Below are experts of layer 7 (counted from 0) of a mixture-of-experts language model. Rows are named router (the router's row for the expert), gate (a neuron's input weights, with its number), up (a neuron's input weights, with its number), down (a neuron's output weights, with its number) and show model dimensions 128-255. Each number is 500 + 50 x the weight over its row's rms, rounded and kept within 0 to 999. Numbers have three digits each.
After each expert's rows: "comes before" lists some tokens at least twice as common just after its tokens as in all text; "comes after" lists some tokens at least twice as common just before its tokens as in all text. This comes from a sample of Wikipedia text that the model never trained on. Tokens count by the router's weight.

# expert 4
router:580491481488500510545365486471525497458559563489524440445516530481494471471423534530432476550505608549487525536618378538540548507546550515505546509537560578446435384522446608550538582513546431431649547515440478538538575536493513550505536494590545502472524471541479515603535558487503411508523495559504526476484543483528630560419448496511449512485453476418430588496563489534501500545514
gate0:529587510562477546580586594458509501524487522538591550554412475410469485466572484493602480516422471440527498454559465400529465491470434518425550485512434477532490456545508469564521521459429510491444550463491519555505488561493541436607424456455454492511509532517556535468536556506472549508509533536555500508448473411474446496512483525507478520438553563459409503496613516520588510580536
up0:487451471492424449496483465533510546402472536550396415405550525563513520463510567479468573452508545537384544544500603583528484491522566490591419543466503435485482490471523530420505490519484570537512491559444458462541516518517567525414628579579511413533468499456441472517461533428502420472470525434415589553605479561524507469534462533538521477518410459432565543524480395507467487412442
down0:552402592527475554452457484490513562490493559502491437384520507525540477517469461464466476432444337426520535525466376497413492531479505480367589587559488402474468489473465502445460527518442511462517475423498502432541449466530570589511534520574490519482474514416448404575501512539477589624471511477485581507539520481463583466535514459518431551580438464521514512494455474518506504451474
gate1:539502488583549512594509475508474560472457479423454508553508414518499506448541549472389457489485482521549506478515486466511502581452456604575577515490577494569526469471569425475464584548478557510523573462503549527485417468515597532462518521490516494526479503457520553487484580543417518466478558480491550520499520579456417471522461525524504512479437503534512508577471418470500433447512
up1:487564455523577412625499505541503572466488618470444507472521541562462474465566522496393499465539435523508493528520482467482511567448412639430610514510585472509582521523514472492491545502513443510529502511481547566476426493599565564514590381506539474500496487494490528449417554500471527434593478500473517515542518545480471476442491500508534433455517484516541583526473438459506480526522
down1:476531584498468475450458495519528440498401487486435535400513495452384582470427559518453559418563538489429488490476509494640495498568483471538561558549542483524540487439450536591509520527530417558445496427471535468498479509416522560557526489436504569499546464549478438565417581523423461534490520514516538539528532417494505553514528515534481575497514547539482439473501487547486575439487
gate2:498491526603524549505553454433503542512472528483427563563515529463499514419442490448553432508584458557596484467532530488559497566519511507529530456419549484585496488490596551568573533450498471537494568548446452504524467525548496464511561415532509475577543532512504478513483362527490476504624518536499475508439547497458455413469539470459528489535489481521496505464514427440527407560500
up2:466475559480479456453541566529484511508509510595466505400461504535538488561567509548499670523469547486422507484459421479412548464516463523475499515563419516376492493458475484546555515491441559530487513427584484548515419534527537461435487519469452541440528419471407465475440597589505560515336518529484488524536434467494493450580412521587463545551575476445530444505490537566337564471488
down2:553481491485456448528440398523475426441465525489594435627537468526428591435516444501434439554600532501505559473514463469493456536471551452542407465501467480462524393541496460499483503550551460493561386498508369445545547510505418431512527516480505547503521521464574490373481476541509491466559584501524545568503444421496529577437459523505571483446494468475559465536553388596521457502550
gate3:486473531498490442518464470485569518499513575447384395541523472493526460482513525440407465596543580508521526432537459399500596579510570484463536438533392517489523553498486470436486503504492603527430457629530555549434486453541517515497527446562474447502434517516370398567519423484527630454471377478420497505471452526570508417449505504460503524603525522542464466483596424504567568416447
up3:427436482476510566504602568531459451465484437558634558471498565494463534553460506584546492479458445504593494616486542484510469539540429591503504563519509436527490475554669562559540517460451445447556418439426479533531479543502483584490398479450489528515521407496432535402548526524564464490509499492503476563526557433411521548518532538546466526484480565362541472496455532472429587551453
down3:460503459488495461499489493555473488476445541527516514510523496561478475479416494528426550516466596530447474543475462422493600601522502525457466437473536449541479425530505482509432561462494588469539451488501419564536423503500516464433463565536513422454576518448560496359522517492492511507470561510468477505479514542461556521515464510485566556553570502517608561548541445484466481487502
gate4:540484500510558445483511554508460494445457448541508529443559499544396534559462526550544471541462420465558523396549543462520531517484453555567536522446524535481500441491419422516555549523443552552516539468551514491479475501487441455517489440514490496515582640456547423500507468589450504466548526535532555578423476547538538480568510470533496510441510529441528500484438571473573544413505
up4:526455526511563469460465525572474570495503400482454482466549443491357554538483491554573425537467478473519519455538551528555537449437526494660547527472563560504484522491426495474562519469491491508519544537539524488445520542532498495562489490490504542523601614489590371559461426534412462454585557469497575511326472581545510491513479476470496522475457518421541494472440530437553490402530
down4:505504527504493481559504495583522530507504530576445485577434460479490555460516471569548469470501466528519575415398432532421447522580501561480468511496417465460430592499563535491485476496441523497464528553500468546430568455451397438463485471543474444540548391433428509529526453438561551553460565440488590446463524515545471518443491515478510465496435538553556421456481506496586524454559
gate5:602517401411542422513619495533537535397485514481493486511495505496542540451442528469457454611485465482480575471491488474479529448478516467523494521523470464489561502533455425496490565504443519518533498492576404487412483496479555538486406558478546555415504432568491530491588427559480581518507482448562438562459463560496509541436517511477507470490530598496457498578540459577442513457549
up5:427463449493426468595482601471481551443515487531486541531484504599520492485489501494466458575374571499644535445501569529545552432510494477431436416522464452513459466519494497430478511584448555481501475504572464456441533596558567472481459406521485483452402550471472426561426452486444452484445470514440396518530493491554381567608494516527528487509436514492489571490520462515499573606499
down5:493613484461422520454486458454542480525427543532464490504486439453402554475446415524536479477522529477526555534489502496543635432549534467490472442470481568587411446447588519532405535466554501496485448525630452487485497527540555457520464532428495438468502444454517541599575470390358479530434527466438457481481505430512510520540479488469564464530509487451457472553471532537526494617513
comes before: " ", "\n", " 0", " 1", " 2", " 3"
comes after: "\n", " ", ")", " 0", " 1", " 2"

# expert 7
router:561487492554441465554403430452416441554428537478565516463464535510514512450429561528409476517462608473531560482564444453601473554541549436479470513473432519474467428539466540571554553502502477406519540566434483489603442528528460519483491520557475532504577490405566572538531462513492462548343493478458511536505546464478621410478397495473528531503507471426445623464542530500537507481525
gate0:518442526376510469509492483470518554518490404447576533505483483417471441450572454483461502546485512454539441485521491491544557503548554412498485570534461506397454494454533548478514518549545498477524460518513563435436536499437505445526492502569587404518485500565437368553479555568587510600535480487438499504508461549426447511599563521544484499500551533411596447520538520455516609562466
up0:506544433591525569533535491512431508558495572547426413494514453539465520607511564564549509485473523470555532510480398597520497470478417538559574391422480510541479415505471494578460453417513521581478555439541524507438523488520490473464410433426446513532536461512491479434538483533521553450509472573602478499509533526502534494473434501561485488479464484544455515436581524529483410427547
down0:533472491469561455586501507542355548463510472494475582504488521436495532464504485565392625427547600581439475559536598450458418567508421492518529516539432469500552373488582463401465512577407487515485479590478496528545558506595497491499451450470529452538466597549540505486521428417491482504486472424438454504464571556449500522436450473500655440611473582512446484530485471556489455512492
gate1:561448535524452389521457520426526575540454531549506497384504486506488420575527525558460490544430543538519444522528516501441588499566463582438595482500479543535451507492449479433509551535500504492559455492489615422509471381457514466527516483543560610493546519427450568535604536426581473559497520500403479458524473412454520454614486525533371447479530550604427463490539502486471476534402
up1:505523475407562419440495409512549442501507546487544425459434530551460578467541522549450507534497533556488480421516488442443497521494589560478509431459501542482484593461462504386433444586556508549572427579465549464468530467369413513405582477550488467512516478434436444578510500490583568444518460497523487504531518476476502570448514505464516632495591525549501462388518447492605520527507
down1:509588488401488471518548508545448540544523618620419522395488582557475505456551510492473520529465496559446549497502580502520539576489553558526460502475532429533448541492456466422473507496495480459505478521423564551530485476476445502499523552495541503445473436518545496471510543480544529497615388610478479536487475417481457413471558508488530528561529544453488499464445527517488534520453
gate2:564503483530518564521483464461519501435448440421565586560448512509563456551498486490515507479483494498458513491513538463465510601572447476572539516547554462489446501456457505563577593552490481500598508455472530532479529479484593519450390468403547610396562494540548535566527539535645533540500485526522501550455647517507537506572521465498463526495494465512466440484476512575522526539586
up2:521539420527631499472513492520466549490508558473488489489405509528491526467490455545488562433583484508562509534481568450507525537487481433495604524537499469553571581481536498486480436602473488586552495600473554513462541504498431531459498565475443468544566516508612566513474562534483487531482513486503564456406493433516508545518507514544570525518489517524381661471506494467540474548483
down2:550483515572455535508473536550456564547438436499498379506540479559450457495481454591454476657469434497483467509499479508472527585531493499492505576580452502467375500350508445478417491444502471493456481496400580553511530451445544395497491458532494430517625598531503481437435532548494467468431459607489495464490451538518501597503486564511454479555529485538511451460468520543475609473445
gate3:463518572519461471489504511544510475449472556457500482530450508425518419547414511470470505529493529471525495562528492485475497500527563509434489451522473510564517449431548490539512527491465538441512523481511538523547552484446448396481511477627520476495535487485498393422498409447524540533530481562519414569531483479494620485548543316585497474416501538587431491541478545432570557459496
up3:505498477472545478494429545566610502514495491555467488469452475676473460473477530573491475519535567494583437521512532439553477531424507494539444451524454426445526439453515518443575504579505476563454499570524555379570573448443496452464508455609446517396466548508405484497493443355523464565507455555487551531463497511372501523419576360469585530496481539506457501509534506581450507528521
down3:460533526528482504565461605515543493461553573455533549578493484568521551488564505567564415488459440452450559506584426543392474516525432416507489464561540448524524546527448559505577412507522523489424472449586514575573484421596500487520469508459589433454561507484549404511487537449486527446590507444504395501470560544486460541458449543452422402504504542424548433575560470523432565543499
gate4:478481496548538423505493497475405509519460448483558548576494491577505482412465549491522498485532491488511489530527566462436478563495502524445491497478503482499595506465430496510549437502394460445387488458474484532534456457511488530527490398475509508493670598503453597486538513569540542474485454504465518521513566532509558584451520501524567589536545580564490603430531467517383491486473
up4:526556440470565497536523529537530525502488521485564479427528543507512534542608443500522480592439468451518480549492461469564463427490495502526550517471540405441574447513556470511472532506510451581560537491462474499494497557570493456509594549558536486570447506489405422481376513453518524485497569523503573436542506523507511464675487466501486485459361509520501427541523507501549469511514
down4:520505429495541515619442428550492514539499531502531536494547387453520511498395554578599368436520520461479538421484446584487479566430426487570477578479503442422438479503453571525527514481579510507488496454507547482505584502552518504524583552470480493512452544465489485548490467463558456474528517547528478517526452482575582452465512514518379537456496439521518443523479495558431493573458
gate5:461497497473491477656565519519557517538509509529412443451582574586529342567496511570564397502471470509538549591511490445527528485622495404540510443561527473524479427586690498466514464473561458522499560555473495544537479525593566439561528484436497432507444454502415500529502530451659510470521532456464383441495510544538521500494541452545540487561481553507494439447429495472511546498452
up5:537634472547465410513483527454465463541482579441513486581494486543535522568464538576489576483503520409573480453543529434436507489550524501527537494551538539497529498461494522451552550529488568478471493570486628616527498486592497463607511491473564535578550567459552496462602446581533477541503479503496418416496545485470572487421401467547536451489465493598490545498383559489532414650519
down5:535399489417499516582550534535467488425443476467452502514440460479503402510546555458502503446561456405556493424521426414547478572477586504435415503517520498420575486509493606518480511575414496508499449458491457478527455498495486595556503472616575556657477514487475483456463515473509575530491571450544531549580432527496455583454523417581543470485483495518373458498517450501542500544470
comes before: "\n", "-", "|", " The", "The", " He"
comes after: "\n", " |", ".", " =", ")", "=="

# expert 6
router:512505467564505473496361458413438539473478528459530447515545519471542543422388552524470468479484572519488496530586454463604541553531443521479473533529508503427471397496522517552536593520353452459554590513429489451568462546527486521499513500481446543554465426497546532506531493412489449451550532553562536478446473484552594429392435512423511528498516545434422562498486515553505496490512
gate0:552522473410428545547464431385495509550431560423464479444467524470469549499440573488463522487532512417504391570543585431548504512565429541568477441468525575448612457492474449504399494435437518454549532354524522415539491552533537466522442482515558549429476519541433522533619432442441547427519463524622470543447485554526470383482515522486537522440546514492533513508548466478434463420462
up0:460511481317523546497515521515424502570505300536445510476493515521416485534508496485581490516487511402419542540515414417486500500496510581498512601550552592541491489457520499475561510519496413530518494499473576436452500455428553540474584554490499493645557497493459445548509551659567592515530486538550523460593441556609509474487488433398499493512542491487499521533443519497479494427469
down0:597488546513444435532531533492484493520569522556651547510574548489434508466458452559543428596562543579558589462551462524525572624414489564502379531487505424585600509575526573517442591490448546442444517527481603416497556476345532499542551524518577448575533541475504432557503528439534493485493525537466473519547418534511493489513497588556409501440540473551409398572538426573546452476437
gate1:562523424518551446531460512504506604485447537464530481571458489471482473412482515436523412480533604491518469504560464513586460469453477570413533556521514484428439465562553516475497484535412479482523562606431435463481543538417474482586561527525387456554451531444512551534530488435563403531494528548485608550493512509437535535473534538501471463560413513436520519505468405535579515513513
up1:499422445534503482532540520518460475530505441485472522471501548615490493586443498508491467444482453380473523490494544523494574474473493568417505473508515521576514467430475437546486471460563477491390485529486431547466475468550538419488579479495594589586490496532474495444477433523560576493504517456464561448562461438470441518587494525484493514429528466415522472491476451511433553471494
down1:564600410451582422436556571484440511547594516513485522536540559489500509559470474433522507546453497370482504551410509544486471409542505576545477406469500483538600507423505533534619434512478448518390525531485437465511401504517500536538583486521397553495507549526538471522368440522470507534442520481513640459618425446385496566526521454471560551501494442479514469507455600528517478557474
gate2:485432523436538418450438568420567540441445442557484516504480465469470527514477493590571497546512567559474459509562459438473546470480455529531481458504559614524538457535501508558486489468460461490508530555540484521624551449461502493561510546501503527457560480569569545487530459549469562496561552471496519413435533438407509521546473489535421433458594477483504448482538525494502444532501
up2:519519465366494466445418552391453483516510456597438578525379458540503527511454487532507494500494508548540391535498516508442473455412384603503466526463460462490550485553513433456500577503436508431547403494554553510539547446486479506579576453518422566463525477583541560437580419614401583520484545465559488498505562545465456486501503518473430517499548486519518523511488525485449503502520
down2:511450586541532494441473431600458517517533492492537451447501548482500384485665409450502477553555576484618470474595430503458496520666528519553505411501455481531451500528446461536535574467521513538526484533487532503498579507574496482474486533448471525442523503469426500423478428473498431463458502506519416514494518447457501494491468476478438468392498563492560484458359581427548491489514
gate3:544507447491490499492413511438483556458466445483447510534501495519550445433463489496454388448560508544598446448591566443536445570423417591468487387583550599464486457415512472564495506579456489504514540528441419493395507467538518504391506579483496440526469559498425505520507452423480503480528488460533532572494530477548459477425519486488360510436564467496558590520561548499539436476530
up3:539536573461495544576524500400572455442491508514524519490509502512556577481461530471458551536516620550479456488464465531481575524528545512481447434511481486544473513491442530507453499424476518521466474452509551586602539518535492409550615489470528564513459520526583459587626414483553541505558459420579408511444487564566464579526476495458625461491488513450554472352530544510420492433505
down3:491448576532483509517484597566434486475360543553642510505496507502559559457579517505517505525470469489522636539530428588501502444458454447450514537523548422553514472550540442460547509521521485493480478530496517545465563423413470435611447501429493518576476472506489499482489423523565502572479576461482489544440489518539624423458542518509493558425552546541566458504558571557533497552504
gate4:505510532616481534535418446486492586495467422444515454454676430456562481451489576421443527458437510571530492469581462484484488560447492494447543523501451604512484497486444493396557512488424426452532425409491407471533507519507569437481461511532541552455474477545534548442547442425510515534505462582525548513501585442440549450440520510413432479511487495463502541563598561494468540470456
up4:468482457420573415484529468504539492484501547485444550483409523499436425454488474598501423512564433491505543518427459477586532492481491418507516427497452350500488539507576467491473443504542568369470478528482578581452414421455404574509546500471556571524469531494440477479398528441460444487503556483481438512451479543533472575524476580649568506520491520545548600435393465474539485537559
down4:468526466474517522483482524586424494476467510570527459500418476512559518478456493602445447441491487431497385530485573495488480490519457439574531517519522510406529461527476498435484492492505483656484502522542516567574419392463493520534436516487462489539425478472455412491468532532505486438542497468533526488584507444455448484516526570569421469532504531532543515554508585468436460524550
gate5:485552507508443556482444532463581448464485499454510495506569536552490504487482489365435509508457482515479445465527499610507433534449433543548473518523543505510556527452560554469636549564466351495530506515489576587609493525473541540583567439564548535536504536505507435478579545536446502453517495480495538511564495533528505559467446471371513469511358494522504501511368517503449550483540
up5:506521585488509468479509511572584525503519516497489467497632454471428467539475578474479558514508639510537558421579550493531452512546460494555381561515483473461428461433482511472441530448499487562516451462524490376544482501436512597452559464551462438467479492371443557499533484510469460529428526447469503537543454507608517504548524531503478577480532501515527454621460521555572442435512
down5:462480507597551527568528412466462472534532547461491586453527479505470542512551430505461435545476479510450530457496421400520514529580470473463450508457483485530544468400473492497451529428540533475412471557497538377569493440582523583561516544567480454475472567478473416545592525497464398488486506469425565486514457505509572465474564569596541576509553572574619471575464538543569497605509
comes before: "|", " |", " ", " be", "e", "ro"
comes after: " |", "|", " ", " by", ";", " with"

# expert 3
router:574523446512469422514364510467502490479465517524558430505546570496487483491450585509455465491478614511499556575564391455531497507532475419552520475452571387468479452516444464512496530602441536391576615542467466463571544509438465494510541486586454479573549519567433502498502514480464497524417414515523590537473484462528610547420422510470582509468518473412484545459564466522495466512526
gate0:489533514506412483483522542442516533457474492522546489448460463539566503529459550438460417501451547472456477439505503477461597530579606512547472471506477401479549483448406489578450516477437533457497486485496522509482571577421522437510623442528493465475545578399508495539500416484508512485476489501629474523484564483495497475501503553483535460474647457485502602573551485527458548437491
up0:470378593455547466469456526460489524523527536411488589448466492458444460394421465378487489494599538505542543444477579490493447517513584428441560475501533567535472471416465509491476562453511507542411497527418542471537548655512439537555498490397562407517556538539475518562478516466464473544454483442498493515576451507446436475452486423474501494399562607482454431420558509584495456509470
down0:489518428509465515475518564503510512513549504457491499516457586469542425507486538578496467455484458513402443583514588453583514579435524473619453431548523396491557544541454538419495472529528515450494483449500457502545566553449447474501621523560487553479540507493479567420579490516525457483565495531558433543482500549487499508517507516466525603486515596452476447473490495493411486516464
gate1:493547517502400522544486550485544576473508439479506535491460586527446508507498484475543488567442558566528545511527435514394408486460472490474529488507525527465526488513540502463501506450501461489482470516471470521511527458470488453399554526561508523592443463499477491438485554491629479561512442488446508508549397494506508498510437548406416545528509524444520492437499532572506493522519
up1:501412480497547563431585466542436473524526565451476500534487437498566562561533537516554448491542500438449554508472454393502522559458510474518554436508540571509493515518479591519403482537518545481512511332464458506467509479507522533538414523537500621485514504486514549534445468512471517464457525482539464490420492456576523570511532569493524506454452515440558528460498525456400462501555
down1:504493541515439549369503417444436502426509512525475543503438489514544520472403469518485551483526537536451499570466572559506416376535449496494477559531501491547475511511553513523502450489469451430453471486470445467584498426393588549561451417514447537468466432542525546549429537558384419592456493495478561462516556558513509551477515581530484503511502488571441516539528570480615436551498
gate2:553467583586482490522514514409572503527416518485465568469580548555388418601533504524474486508503573530394559579523504465450499504477489430489481469468492512479450474531570489446522532525414504464584501566448454496442458421514513470517520565527520416414593469555580496424644479451498475511512448472492542588404474555483531541538409514572492496495531522561501500447445505520423493479549
up2:491453504583439386493420489476496491424524483546458509492561492430496490536447509485485462529568529431523489470488404489502633479486491476481429574505403503473544497521399501434454447510560578443526528507514433488439420495495499488569504506585513590614433594505551494566543502480496502446513448389462511498503476510565527433518520494530498432475540636459477455475413485479512555504468
down2:456487511492530459480486495518457502511564651555573488568502476553595487513480509494491449392595515619427431444467500423575553572585501492513509475539458509598491514582400518484572438505481483481482517490546530491529461549419438525496476484496528576555560495445652529545463496473492448444518618383551460421527446496639505491543540412566523466425538508430553539489535474528590491523500
gate3:491531531531538519558503430567574529498473393519569512496500462540510487424452520471544371434414431445519488501535504442514464584503508546505479472430498515455490434429492463504447499508507470497572617412455545508503497464461543468471580496522508574441560454550445400417544530470433537444528557535499512532499544542415507399475431399551583514593614440497395590440493538411554508441546
up3:532487470505528613420537505490489557483512510484470555422500517476446445437418416515438581509615515549491461552470501501515559420546522507476548595494550479569537524518506470486595541485568467500520425523588497478527496492559501475546454497425527540502535458581497507581548484552590455481504540532610591471465474533620510564561575655421457598513459587483519463504403529579489438549555
down3:625518583516513551583543497468474473492505565516457555468498510481455514498494446477401517513549553430646465587518536614544505566497541448573492481525544535526477514474486469466528552389456425534373439523443473452550438449513538592497586462475413448488479515507552511502532523402534538460609503498522574548546476498503556486558492537434478445514523520511499528478542483571405456442602
gate4:449610517598452370545478579503590510479466398552509496526389486567509521468445501446468527491483521526422520517583538490501491423540485466430422591538502416487509508462545545422632476495500514478476617571500491466568540541435563504481511597512537489443496509615538498483571575567529559522472496567507526558469500451543571575487486492464484461542522432494457485498489460392518513447535
up4:501491504551479422566586544544523599528456491463534545466509473492449500424508468442530448481468474482399467589488568413517570476462484623378519539554485493499544522508500525480528489534419573426501436582495419461512461432479564530440478549485477535492595491591541425516590486521512535531328528480346541473522418532531524442535413563504459497542430493445510488552551448522463546510480
down4:453504438503572516566436458472489505472401647448482456527390543483497495445453505527450532531466504601427463414501534459518497415513538515424525460441398537385550501483559547515435516558470484527500515553416547476512474395521543528531395519471580608500541468539493520583429531516562435506490528469429527512521484494507522525508447442522489533540457481537522569431434551496600530517521
gate5:688493539670560470517435388533532500525478474528518530431447548482548568536387469464530345415568565516605563498484504473471504527550541444478488526466584492517524439545589423550558515441525449556572553497436596507547599557471474487529485524528543483545575552567482522508466506527620504520553478482563536501538519445522474464502514602535539553493519540543468435557436488536527507600519
up5:359563506393461572480577604561479413493506550548566560556596457478456572470565521544492608536474456502479429455526468614457434531479539554536488530534424491523558517455406466480471445593383513474535437475592460459427430498528519364497487554469443494440430520517512513410494578496447501536428516584421376582525476588440450535509497443466434502478498425472481613465493593502467438422504
down5:530614544404447462494507449508449454498476492563609552486464471505371521572500466531492518432467518471546487527514493418573500531464476525494447487522495544440399464531543527486433500549454493375447451457498521462549505491524606486475434553490516454588560494573574483548463527391619422458519542555444575551533512427478606502453614471522517503500495397505517487518547441491565447477468
comes before: " of", " in", " and", ".", " to", " for"
comes after: " the", " a", " The", "The", "'s", " r"

# expert 15
router:570499519580374505538439484409487455506421523497494455495457531555534548483458641473467513594527660546505514531639539453547547555531508469461514514566496515509490477525486487518510576556454563412465577513502444517594435507533544517481534513590418511545567496492551513473543502486553409524485512451548483466428475474532605521463459474454520502465465473460466640512557525547584485526400
gate0:477500551487489534545532446463595530518499420538393434537470478433432538512460544554507516421525598498455558451570489566510584541463535544513503560478444545452458457454536514577535465519426485532456573541615433479465510504499595549549552529447589435501521402455510579553533394502445571465558501481555478517452419594440476500420449437416464399519504550457515499513554433537423530487452
up0:513473590488467478505421375507536556558484516493499531538474450511430481560458516445478522604527486415534459574508458474478484568488502438494529534442459430548506561543547508537515519458490485500484535525515521482524444529475514545427474499552603539466545515508445481509666463477562577474415427480503526490525540509425465442438544380491571540580451575561475447506470476558592537589513
down0:467598535487550428399469460481451490463489484497448447559559501503521469538569483503576587523570624488515401488569501486459555470433455514499522400577425562450527481412587598462535593464541584577471486391480522593515513440478393495514538528411571590505584453553581483561496552612493487523442485488560490466508508517470512488492497461507455520435449507535608488488536434503531501397548
gate1:551410514526518512450359526465496487583498476564529501456552513528460561488451536488519504447495435455521530463515507500479513527461452484504517445438613466561493528444415526489448489459509519450491484495479409543518432452618592492536568520563561462506497570565561517544539488359433421501570442558526478559543537528440532524415493469497554559586498496538502526501446431535515586498442
up1:542480539501480509492573434523450556470496519469469534549501499547481549544542551505532517556507535488458451519546485508485498557487543469488515520539456448516574509493553442494518527427435513460539495477429648407368566446470504517543386550478536550533457520463430379438487595542545530475431426455469541511609469454570526500529498580448468496568558465520444498514493542564538473440505
down1:516501547452499479518559569502514511386543442469482506504518402489458530437553365537472474490484495483463472532543428481480595427610623431508536520540438583453451486522547509580454484495541526462549451523529489466505455575522475542426512543560444481527496466532464461458561494518501496504516502571550506418515516512599534516498410516468458472571436552505550497420512416462449475447498
gate2:516467512526503431464517541508421496537487544594512512454528555547502391495472506433378459509517475503493482461483428504466509480493481505502532495507540483456516467620515349523581542473455471548517512563483481450456458438489447456465446504445460483433481555480628550488506481530414455479510454553532609522418508522510504482493450492530574473536541617467449546504546465449508549533532
up2:489459511392426475510508530553541475532532565574558456498435563515531449522481511471483482488532534552567429508478521503460556483450552515560481548445478519510541534473451334551547522481545545461442527504538515542575485482545486559488478424482408481429555565509579518469546420437457535533684486461516445463481409515475504560509461470485557459524562559443517516492505447435566521520532
down2:584466513581528479460555490557547436485428483548420541439505409584369460507505381449514531555548488529597486523476491456521577520539465504440449522511477541481430482440525419529504474405557539532482410457466422546467515541534544428509431537487515531451586467464579390553434503456480453600556554421626517462464513535468496543502466423505501486513503517657469498466535418496521419399531
gate3:442606451500554521509527449470467452488507595479462459441513513543525513474516491424476599492530484530535453520488539528519445587473465539459520438478559532493567509456458505481475500529399470519524554632471515449478555525397567461584462459625505450451572518538474473512567366391480616408564492494489473529497517585491525558474581501540543569484597507589490368490504506541518418473518
up3:549541458480450464443546442485469481525522614477501465405482505402447502478486533524501551455497589526548425496533496533537505441498491439478466531496484447502548429431517571618520470456497508562460610496429609420511413523473452487471481526535413501535531552472489445483509506516519527456477494441497506462627408459531563441520520495510460473415500538495543498512505587505477601508522
down3:535594510513585491423565518428423544433557481527600478466463531437500456493434417603456445478506580494411553505478522478620520508573441506532533577506532515497519424549579538530489504573544533554510554521473526483445440586491517509495475500568576476574518555571486476472521411480414451420496496547408494471486483503554510516521502500583576506568486562517508406562519560514545511617580
gate4:507492533520506438478483473500560529514513565565396465501483516489494569472478493441424557616418485535471487506509428464473421452465422519527570501484424467491454506558482413444543530484490492514540523515564433517509399505497437481478561549512496513394554497460500512448491506569531566552469383550460528506481524543477521535615632516600500497421549476495446561563545521548493522541493
up4:496545581457460490465558549499455538464515523524554542475472471504501475590429504472605524460534518530543438479543548458526528541409477523394531460563476490517658479387483483554412560448440498397552443438410549499474465446449535520461407523515434464505568547435347513488561484418442574577555582516431508522546489595549458456481473444442493479471445473502603457548432540542464392510484
down4:406475516467500525511565530473536590503616438571504470491523550496523531479439502449493648509511418508463413480531559518489487545516460516532458516633531488548476448525541479494496500576472407461525482557467507506422500512356425530513443498537495460530447652479463452444472566505521438530500505431442499520457513449571534471371538391487468520444499489464510481508349535566530548590453
gate5:466556493535493424538426552504492513621494485523472530429469503444586510523485526548488458512494438437451526477483442392446477463506545461501646523479492451573591490507610501476538499498490508497482529521514453543474496501400478484623529397519541558425505536538461440503546560542535528573459551603579475519515451575503588514588529525579441590472438501528444465544438432454519541567430
up5:478532530545510476513444576517533516598528456533505406470559495361591526502411481474452424519452453543486457397534497436457535496463503504460542539518480525524638511440546526435588540489463501509481536512505461546440545473411500467612458445562546410452450586472436418490519504451516468514520459554507457507511466530555596530590512562587465550368527542428437429552471476543602481614438
down5:516549508547442503522473470519596555471556533508493526538528585491506410486498456539575528523559480491474558464436518549520486452551563450551402478454531553511457493471583446456476568594538449517511510572502549479556437521513583558460522533508526480472504565400517497522492533390502501457461529511519503457546532485598517485488505549468562520430491463600384532444478515569527610440458
comes before: " |", "1", "8", "6", "7", "0"
comes after: " |", "|", ":", " $", "°", " (1"